From a checkpoint of a small mixture-of-experts model trained on Wikipedia: 3 picks a token, 3844 steps.
Below are experts of layer 4 (counted from 0) of a mixture-of-experts language model. Rows are named router (the router's row for the expert) and show model dimensions 0-159. Each number is 128 + 24 x the weight over its row's rms, rounded and kept within 0 to 255.
After each expert's rows: "mostly gets" lists some tokens that are sent to it at least half of the time; "gets" lists some tokens that make up at least twice as much of what it gets as of all text. This comes from a sample of Wikipedia text that the model never trained on. Tokens count by the router's weight.

# expert 33
router [ 85 107 103 125 122 130 125 136 113 103 135 112  95  99 140 143 126 153 116 119 111 135 129 124 114 108 152  92  71 140 132 135 110 156 105  86 127 121 156 128 150 161 154 160 159 118  91 143 145 125 137 130 155 106 144 100 159  76 131 121  76 123  90 169 168 161  95 133 107 104 146 112 117  71 121 132  97 146 107 129 164 109  64 115  82 132 118 142 148 124 137  72 141 158 138 151 115 104  93 132  97 128 128 127 128 114 148 137 167 140 130 162 176 130 128 137 144 154 113 132 115 109 120 132 131 157  97 131 140 115 123 129 120 147  78 182 132 130 133 110  76 126 103 132 103 135  85 144 109 149 122 136 117 180 174 129 147 113 137 151]
mostly gets: " as", " his", " her", " their", " its", "'s"
gets: " as", " of", " his", " her", " their", " its"

# expert 2
router [178 158 122 130 135 107 132 135 152 110 146 124  68 102 144 147  97 103  76 120  54 159 147 112 145 115  89 149 123 167 113 114 134 136 140 114 154 159 148 123 143 148 118 157 149 131 131 141 126 106 128 141 154 105 140 103 114 107 124 199 116 128 122 141 139 140 104  80 117 107  91 127 162 113 143 144 124 130 116 163 101 119 129 167 160 127 119 137 130 143  92 157 126 108 118 154 115 130 121 118 129 128 112 100 128 178 114 150 132 103 151 102 110 163  67 168 151 118 144 127 147 120  60  98 140 115 113 129 141 154 173 131 132 170 122 127 121 144 186 132 131 112 108 131 118 127 152 124 150 135 113 148 114 171 165 135 157  94 139 151]
mostly gets: " were", " both", " sq", " Born", " often", " comp"
gets: " were", " was", " comp", " also", " both", " been"

# expert 11
router [169 160 140 136 138 131 117 135 154 119  62  91 119 143 119  95 133 141 116 166 128  90 143 128 116 122 156 149 112 134 119 169 120 140 137 131 183 134 131 152 156  82 142 107 124 133 116 147 118 118 133 128 185 119 125 101 167 147 126 128 133 146 133 152 123 144 155 147 149 118 154 125 131  70  83 125 134 101  99 157 152 114  95 115 173 126  98 148 105 110 116 109 151 157 127 126 134 135 106  95 173 112  88 124 112  74 130 132 148 112 118 124 128 155 144 123 152 133 128 130  90 105 113 166 146 178 100 126  95 110 138 121 109 136  91  80 105  93 143 156 118 145 121  85 123 123 137 131 108 106  78 146 166 188 138 169 129 118 111 122]
mostly gets: " and", "us", "as", "O", " not", "is"
gets: " and", "is", "as", " had", "us", "O"

# expert 39
router [ 77 152 179 122 147 121 112 132 130 128 106 177 129 157 111 124 113 139 127 138 104 111 106 138  62 113 148 144 139 131 132  88 102 122 131 155 131 136 128  79  80 112 179 113  59 116 120 128 141 156  92 112 165 148 121  85 111 114 128 161 131 118 182 130 113 126 145 158 123 115  83 114 118 138 158 143 129 114 146 130 123 171 146 140 144 163 164 149 114 121 147 155 147 145  92 155  94 125 131 160 161 106 119 125 118 134 110 121  76 121 108 128 168 101 115 165 135 151 121 116 143 155 173 138 150 145 171 160 132 118 124 140 146  97 123 112 145 119 130 126  95 143 125  79 130 107 143 153 144 127 120 128 112 182 107 143 130 101  95 130]
mostly gets: "|", "ad", " of", "ish", "-", " -"
gets: " of", "|", "-", "ad", "ish", " -"

# expert 20
router [140 163 134 160 179 105 141 131 102 103 118 103 117 155 175 147 157 127 157  96 101 114 160  99 114 109  93 120 137 105 105 105 130 117  93 154 124 139 109  97 118 153 111 177 109 151 143 137 100 125 123 122  98 122 118  74 133 137  69  99 102  95 118 132 137 139 150 132 138 125 129 126  87 115 126 144  90  81 150 155 142 129 118 103 147 111  72 113  92 145 131 111 148 103 148 152  95 116 108 137 168 120 153 138 129 111 126 129 140 106  95 115  92 129  76 146 132 162  85  92  83 127 152 170 154 107  99 123  98 100 132 127 108 137 124 130 134 155 112 117  90  96 140 153 165 113 149 150 140 124 137 136 132 110  91 139 127 108  84  94]
mostly gets: "),", " who", " been", " became", " then", " later"
gets: " was", " at", "),", " who", " is", " also"

# expert 57
router [147 145 157  96  93 145 177 159 124  95 144 124 117  97 148 172 113 132 149 108 131 105 133 172 140 112 158 143  71 152 108 119  72 105 136 146 107 113 150 121 121 142 146 127 121 126  82 137 149 142 115 134 143 121 135 142 155 102  87 132 126  97  99  91 143 106 116 156 113  93 134 111 136 156  88 163 120 120 146 131 126 173 113 154 143 104 124 153 142 153 146 103  82 102 152 128 105 134 144 106 109 115 114 195 142 138 133 115 114  92 165 117 126 106 103 111 157 137  80 134 131 146 119 127 106 108 145 108 114 145 159 169 101 150 117 132 136 150  95 150 177 118 143 102 132 112 121 117  84 161 149 165 116 171 109 163 119 146  88 113]
mostly gets: ")\n", " /", ";\n", "\n", ":\n", "\"\n"
gets: "\n", "-", ")\n", " /", " st", ";\n"

# expert 3
router [123 126 121 143 111 132 107 125 147 144 110  85 158 153 137 157 126 129 136 133 113 149 117  94 124 103 141 119  93 175 110 161 115 131 127 101  84 132 111 125 107  98 134  69 141  88 123 102  87 170  88 130  76 116 140 168  86 133 125 105  98 113 119  73 108 134  95 140 118 127 112 108 145 112 104  92 189 109 121 169 135 134 133  99 136 150 163 185 143 133 112 126 133 134 152  91 120 139 106 114 128 131 101 127 115 149 129 111 143 164 128 152 126  59 155 111 151 138  88 130  97 154 160 114 144 138 144 155  82 118 140  92 136  74 129 140 141 127 159  99 119 121 102 120 144 127 139  90 116 142 137 125 111 126  91 109 122 113 100 154]
mostly gets: " A", "A", "p", "ac", "it", "el"
gets: " A", "it", "A", "el", "ac", " —"

# expert 17
router [110 126  83 150 118 128  90 109 129 119 146  94 143 134  98 109 135 145 115  97 113 135  92 110 136 130 133 102  57 117 122 119  87 124 113 162 118 124 129 112 117 113 131 135 144 114 109 150 138 138  80  74 128 163 104 112 147 152 139 162 133 124  84 108 155 157 129 142 113 129 140 153 115 125 150 128 146 120 134 143 122 151 143 100 123 112 177 119 151 109 101 116 128 110 125 161 116 175 118 149  91 120 146 144 117 140 145 129 121 110  92  84 146 146 132 138 119 149 109 126 120 137 180 213 167 185 138 116  98 125 109  97 124 117 135 109 116 144  72 133 113 146 115 122 118 124 130 106 106 115  97 108 149  59 131 103 160 168 167 115]
mostly gets: "202", " United", " it", "ited", " played", "amb"
gets: "202", " United", " played", " it", " season", "ited"